Below are experts of layer 3 (counted from 0) of a mixture-of-experts language model. Rows are named router (the router's row for the expert), down (a neuron's output weights, with its number) and show model dimensions 0-159. Each number is 128 + 32 x the weight over its row's rms, rounded and kept within 0 to 255.
Before each expert's rows: "raises" lists some tokens whose logits its average output raises strongly, later layers aside. This comes from a sample of Wikipedia text that the model never trained on.

# expert 61
raises: ",", " and", " ", " on", ".", " in"
router [ 82 173 182  95 151 138 121 144  86 104 135 100 139 111  90 164 132 140 123 149  82 105 169 136 117 192 112 150  65 166 128 117 100 143 151 110 196 166 165 116 139 178 165 113 151  98  85  82 125 197 113 115 124 187  96 125 156 127 102 109  94 131 113 151 108 133  89 105 125  63 141 180  89 127  86 108 139 121  96 155 134 106 120 113  71 142 115 182 169 165 141 134 171 131  96 152 106 142  82  68 108 127 108 160  78 163 182  87 128 153 140 171 111 142 122 100  87 147 163 120 162 123 134 164 194  83 109 151 106 151 166  69 123 161  97 110 109 162 139 165 176 196 183  99  95  83 105 109  67 115 122 128  71 136 101 124 108 131 120 184]
down0 [ 82 111 150 108 128 185 122 144  90 185 135 121 123 112 106 128 104 126 111 132 147 190 157  84 147  90  97 207 161 182 176 125 166 101 130 166 130 145 160 139 102 126 166  73 100 163 129 162 127 164 111  84  84 138 101 191 116  97 141 124 108 167 151 169 139 151  71 131 135 109 125 144 171 165 182 155 154 142 105 170 124 127 151 127 178 110 121 106 136 119 137  50 140 166 102 104 175 155 137 144 183 131 134 115 114 135 153 141 103  74  47 114 142 138 126 150 146 170  71 119 124 140 186 173  58 116 196 147 175 116 118 135 146  84 136 167 144  73  66 152 124 143 102 160 169 152 120 168 171 166 151 109  67 128 100 151 133 127  82 103]

# expert 14
raises: " however", " List", " Other", "ive", " further"
router [147 133 150 141  83 111 171 144  94 125 155 161 134  88 110 123 126 188 108  85 146  67 172 171  93 137 124 157 139 163 166 145 116  91  90 115  54 150 104 150 117  87  79 148 112  96 129 101 127 149 157 138 112  89 131 112 115 138  97  64 114  99  90 186 144 134 105 157 104 180  84  97  78 145 107 122  86 125  94 201 168 108 125 164 141 128  97 153 150  87  67 147  54 173 125 103 141 113  59 146 120 115 155 159 101 117 169 124 202 148 189 118 170 145 125 130 143 217  85 176 130 152 185  97  99  74 108 133 155 178 156 142 173 164 108 161 168 143 106 113 123 134 152 114 131  96 126 127 103 140 162 150 164 136 115 162  93 106 109 145]
down0 [149 142  96 103 155 123 127 116 123  89 128  69 123 176  84 174 153  74 127 102 121 157 131  98 165 104 134  96  88 146 142 181 141  46 141 186 152 148 143 121 106 152 127 131 184 120 142 113 124 115  81 176 125 171  62 115 149 130 186 152 133 185 124 123 110 172 147 115 144  99 153 151 139 104 130 114 200 150 147 116 138 184  97  45 159 185 158 157 140 176 142 117 121 115  93 152 150 158 156 179 110 180 134  93 129 120 101 152 106 111 147 168 100 131 172 121  83 146 149 126 169 164  92 117 106 122 159 152  92 162 130  84 160 107 158 113  82 191 143 216 161 165 128 108 127 168 127 101 124 112 111 120 173 167 221 100 115 120 155 139]

# expert 12
raises: " (", " for", " and", " as", " of", " with"
router [ 78  97 176  97 122 101 131 159 165 137 162  89 159 118  93 195 175  91 108 130  71  79 105 121 111  99 164 114 162 149 127 122  95 156 122 131 136 136 141 107  95  76 171 125 127 138 143  62 185 127 150 135 133  98 131 137 102 130 176 149 178 136  83 118 124 131  91 167 150 144 146 179 147  95 148 141  93 127 183 102 159 202  73  85 102 155  86 121 160 184 134 199 152 138 114 103 156 156 163 101 116 152 135 137 159 105  97  84 155 138 154 130  77  88  78  91 109  97 130 113  40  71 126 174  83  93 138 159 184 120 132 122  93 119 165 129  72 104 147  96 170 158 151 108 116 177 120 137 123 133 135 128 141 151 116 171 179 150 176  75]
down0 [110 155  93 107 142 169 135 124 109 157  96 148 130 165 135 144 105 131 139  89  96 124 196  92 132  49 147  87 126 122 102 155 158 108  99 134  88 154 142 150  86 100 131 134 150 122  92 113  84 116 210 177 121 130 135 147 105 123 154 151 172 146 160 140  79 100  74 123 149 115 157 121  92 107 138  74 198 151  71 153 152 105 121 164 133 117  75 185 156 138 129  92 183 169 136 121  90  75 137 152  89 163 155  80 112 123  91 141  87  92 145  99 152  76 147 134 116  97 157 156 111 157 123 138  81  84 103 171 147 128 103  99  66  99  68  96 137 156 132  79 100 105 147 127 115 147 106 179  71 109 141 192  81 120  96 135 124 146 144 226]

# expert 4
raises: " as", " Bowl", " games", " players"
router [141 104 112  65 140  89 103 167 132 133 163 100 112 176  76 106 157 140 101 120 133  95 150  99 103 150 116 107 141 172 122 135 141 126 122 100 109 129 150 138 142 106 116 112 173 174 134 106 194 182 103 169 108 119 148  78  88  80 102  88 139 100 108 115  87  67  64 143  99 123 165 162 127 146  80 143  96 202 169 145 135 121  77 117 132 117 124 185 117 130 120 146  95 171 132 191 103 114 104  95 165 148  43  89 158 198 100 146 128 143 121 157 113 132 170 152 137 219 148  91 140 134 133 141 101  77 133 163 118 153 114 125 104  94 118 159 134 188 144 118 164  46 120 161 145  47  83 109 140  74 145 118 148 165 167 158 113 130 133 131]
down0 [100 135 133 149 114 103 136 155 103 118 131 144 139 108 130 101 194 134 208 123 137 163 171 117 140 105 157 150  82 132 124 206  57 176 114 128 103  98 119 105  93 137 125  83  79  88 124 119 233 133 118 105 168 150 120 108 173 104 179 127 153 147 142  82  94 144 123 124  78 114 153 127 155 133 172 125 106 129 111 149 147 112 156 112  86 113 152  87 129 135 175 124 104 115 157  93 112 111  53 123 192 172 112 131  91 126  94 184 145 117 168 104 171 149 102 155 105 125 102 121 165 161 183 112 148 115 104 189 125 181 134 133  69 127 174 164 136 141  75 138 155  90  91 139 131 160 174 114 120 178  97 136 116 174 170 131 133 226 128 169]

# expert 52
raises: "19", "20", "18", "22", "24", "ordin"
router [154 118 125 170 144 179 157 155  91 101 142  77 105 112  96  78 132 116  56 143  92 181 132 144 123 142 135  93 139  81 160 135  94  83 163 114 107 105 101 135 105  88  96 139 153 152 133 103  91 111 129 168 167 108  77 150 147 136 124 184 117 136  97 142  67  81  86 147 126  74 195  93 170  82 154 164 112 149 157 144 133 173 108 169 117 114 117  91 182 157 158 157 139 153 167  96 124 190 127 188 188 145 184 127 162 164  87 166 101 104  92 124 135 186 101  89 131 116  89 158  88 104  79 120  89 126 122 149 148 107 136 107 143 127  83 130  89 146 112  94  80 177  94 118 141 145 149  96 154 173 176 113 149  75 162  87  82 145 159  83]
down0 [154 125 161 155 160 111 136 137  72 108  89 146 139 212 120 127 135 146 113 153 152 169 150  92 110 196 126 203 120 101 133 120 113 146 110 156 101 117 168 147 154  75 162 133 142 100 138 138 126  95 202 151 171 131 114 108 184 151 147 138 174 169 126 157 141  98 124 154 137  61  87 136  88 135 116 126 100 141 146 136  90 201 151 102 182 168 131 134 187 128 110 192 138 132 172 136 109 121 137 100  76 123 154 103 140 117  62 127 193 124  93 128 132 136  97  98 117 185 164  88 119 136 133 113 102  87 141 131 122 159 193  97  83 121 146 161 167 127  73 135 110 159  77 105  57  84 123 155  96 178 179 126 176 112 148 183  82 123 104 124]

# expert 40
raises: "ac", "es", "b", "il", "ed", "in"
router [145 170  74 101 107 108 148  89 149  97 124 143 114  79 142  73 146 131 130 166 184 153 135  78 102 152 102 148 119  80 156  87 149  56  57  70  80 151 127 167 142 171 104 199 150 103 109 155 110 143 162  93 105 139 108 135 145 131 193 152 149 151 128 152 106 123 160 173 122 117 159 121 138 122 149  96 101 174 187 120 105 179  86 172  84 140 122  40  99 180 119  59 135 136 195 156 121 112  61 158 152  75 116 198 159 108 121 144 141  90 126  96 111 167 111 141 124 157  75 118 139 146 108 105 149 115 126 140 166 111 134 167 141 147  61 154 139 128 169 151  95 188 131 153 102 122 150 122 149 113 146 114  83 150 137  80 128 142 134 128]
down0 [ 88 145 110 165  89 170 100 100 145 194 108 135 143 144  37 159 140 121 116 149 172 181  52 127 154 100 132 134 143 110 144 122 154 152 194 184 162 157 120 211 138 136 104 110 112 157 123 125 156 166 134 139 134 127 135  72 109 158 140 108 150 189  44 132 107 127 142 119  97 165  95  88 128  90  77 142 153 154 100 120 149 157 122 110  73 107 138  91 195 152 144 144 212 159 148  88 155 141 101 144  92 172  79 142 149 148 176 119 148 108 153 173 145 126 140  82  81  83 134 120  93 134 138 116 132  76 177 146 127  91 101 142 100  94 108 141  86 161 136 100 167 121 120 159 112 138 124 124 100  77 120 147 153 212 152 101 167 113 112 134]

# expert 39
raises: ".", "12", "14", "16", "24", "22"
router [157 136 153 132  99  85 145  99 105 198 141 158 188 160 165 122 145 132 177 190 189 163 106 130 150  95 124 109 116  51 147 141 127 108 176 127 114  92 115 135  95 127  97 113 121 121 127 179 129 124  57 140 177 127 134 104 149 102  96 170  93 111 135  80 123 114 127  96  91  92  90 153 171 155 135 153 131 139 140  81  75 126 156 178 126 178  91 106 112 171 101 118 115 158 164 124 123 120 130 150 148 146 151 143 159  55 117  72 118 155  82 123  87 116 200 122 167 167 139 100 105 107 107  65 101 113 120 147 171  90 115 180  81  94 112 166 150 191 100  59 152 147 107  52 114 107  82 140  96 101 175 153 140 134 129 119  88  92 144  97]
down0 [196 171  88 105  89  70 135  78 158 135 163 157 133  99 160 168 149  98  61 135 139 125 113 179 165  26  97 147 172 120 119 155 155 162 185 142 147 152 131  87 183 137 130 131 101 117 151 159 120 101 139 149 143 143 182 130 178 123 149 103 110 168 108 131 135 125 121 146 136 117 155  77 136  72 148 149 138 125  74  76 113 108  82 136 174 122 140 138 176 118  97  90 130 133  90 181 129 117 197 160 103 113 105 146 112  90 156 146 144  79 113 134 184 101 118 132 199  87 148  99 108  71  85 153 164 135 119 131 150 186 141 125 121 210 124 126 142 132  93 119 102 154 147 145  91  88 152 153 158 143 104 116 118 183  85  95 127 138 186  90]

# expert 49
raises: ",", " of", " (", ".", " and", ".\n\n"
router [146 135 186  78 150 156 103 124  83 133 115 149 162  88 162 131 167 134  69  93 135 118 161 158 125 144 119  97 130 160 136 121  98 113 137 138  79  86  94  85 167 107 139  99 165 118 106 101 108  55 173 134 138 201 141  84 128 138  60 113 141 155  88 142 107 152 102 134  54 109 122 129 166 136 176 135  78  72 105 147 157  88 141 130 181 127  87 137 131 134 107  76 107 170  90 108 183 122 130 152  95 161  68 203 131 131 139 120 136 175 130 181 137 151 143 149 162  92 158 135  89 104  75 135 160 106 185  78 144 140 144  79 137 137 193 140  86  98 110 123  82 176  60  94 139 122  99  95 133 142 159 139 103 120 131 162  88 102  77 149]
down0 [117 161  90 112  87 144 136 145 145 134 125  99  84 156 173 139 117 118  92 110 137 144 128 135 113  85 151 163  76 147 159 105 127 121  58   0 170 136 138 196 104 174 124 104  99 146 108 172 110 122 111 203 168 140 134 152 150 135 115  76 123 106 116 162 153 138 106 132 156  98 157 137 122 156 137 157 124 136 131 126 122 108 186 141 106 129 164 139 134 170  79  82 166 104 143 213  73 166 113 114 140 150 132  91 157 172 132 130 122 113 139  96 158 122  82 115  80 154 131 176  77 165 141 148  86 129 115  49 159 118  88 128 117 116 144 144 120 146 141 111 132 131 137  98 151 145 134  87 171 122  79  58  90 105 106  31 149 186 131 104]

# expert 51
raises: " and", " ", ",", " (", " in", "."
router [116 152  93  85 131 112 134 130 129 116 122 109 177  90 104 150 165  69 164 176 165 153 157 125 103 131 207 127 103 153  92  68 113 121  83 132 172 155 181 141 170 138 139  72 149 113 116 200 107 155 180 137  99 141 131 141  63  96 135 152  88 100 127 149  62 145 117 112 136  78 127 148 112 142 142 165  50 130 136 152 113 119  72 142 143 102 107 115 145 154 141 102 195 145 164 158 122 103 120 150 116  84 173 146 198 156 125 115 125 135 181 162 112 141  69 129 141  81 105 131 160 135 161 115 221 144 140 108  85 160 133  72  82 139  74  91  95 142 141 145 159 149 127 116 139  50 156 126 121 124  98 173 120  92 159 163 127 137 181 111]
down0 [ 60 143 174 114 123  95  98 162 122 151 147 173 112 134 122  91 156 104 135  95  62 134 107 121 117 160 141 152  65 146 138 109 195 182 161 111 151 122 122 117  80  87 142 137 120 189 129 175  96 142 169 156 104  60 125 143 111 109 116 161  94 101 146 141 132  92 131 136 128 149 182  82 107 107 125 119  85 127 120 133 160 101 113 145 114 156 142 137 142 158  95 167 102 132 228 115 160  77 162  99  74 126 133 140  99 170  93 129 123 158 163 120 143  90 138 150 111  95 120 141 178  63 143 165 117  82 126 104 153 120 127 123 104  42 113 143 124  48  98 130 176 114 104 136 138 126  98 150 175 140 182 101 166 142 171  80 125 108 228  97]

# expert 56
raises: " of", ".", ",", "ing", "ed", " and"
router [114 127 192  72  86 146 108 110  56 125 121 118 127 101 155 119 134 140 174 155 157 131 102 135 128 148 116 128 152 119 141 181 127 144 152  56 137  86 103  97  73 108 158 145  76 108 125 143 158 129 159 123 105 187 161  97 114 141 146 135 112 196 144 106 138  93 122 107 136 140 129 142  65 107 109 110 209 149 198  72 123 130 137 142 160 130 156 178 183 102 118 132  76  89 131 122 132 100 111   6 104 171 123 150 144 178 165 206  89 132 120  78 183 141 130 112 121 113 100 112 132 134 126 141 120 152 115 105  96  72 117 174  99 151 172 101 128 129 133 134 109 171 131 114 127 137 122 111 209 162  66 178 100 138 128 127 125 133 162 171]
down0 [112 123 183 117  95 135 127 144 131  54 181 153  99 184 108 217 141 120 158 164 120 150 112 121 162 148 147  99 167 120  72  73 115 132 173 125  74 144 106  83 120 108 193  88 165 140 129 140 128 146 156 129 188  83 140 141 144 135  79 123 181  81 130 125 137 126 163 161 163 128 131 117 163 127  90  79 135  71 131  79 104 189 144 158 132 171 177 169 122 104  88 120  56 138 124 133 130  51  87  79 138 117 149 117 161 181 175 152 127  76 104 152 112 141 157 152 108  64 151 121 160  90 102  94 106 161 119 118 133 133 110 122 142 136 135 137 120 143 122 169 119 113 128 139  83 183  91 141 133 131  38 140 138 152 110  87  70 144 107 108]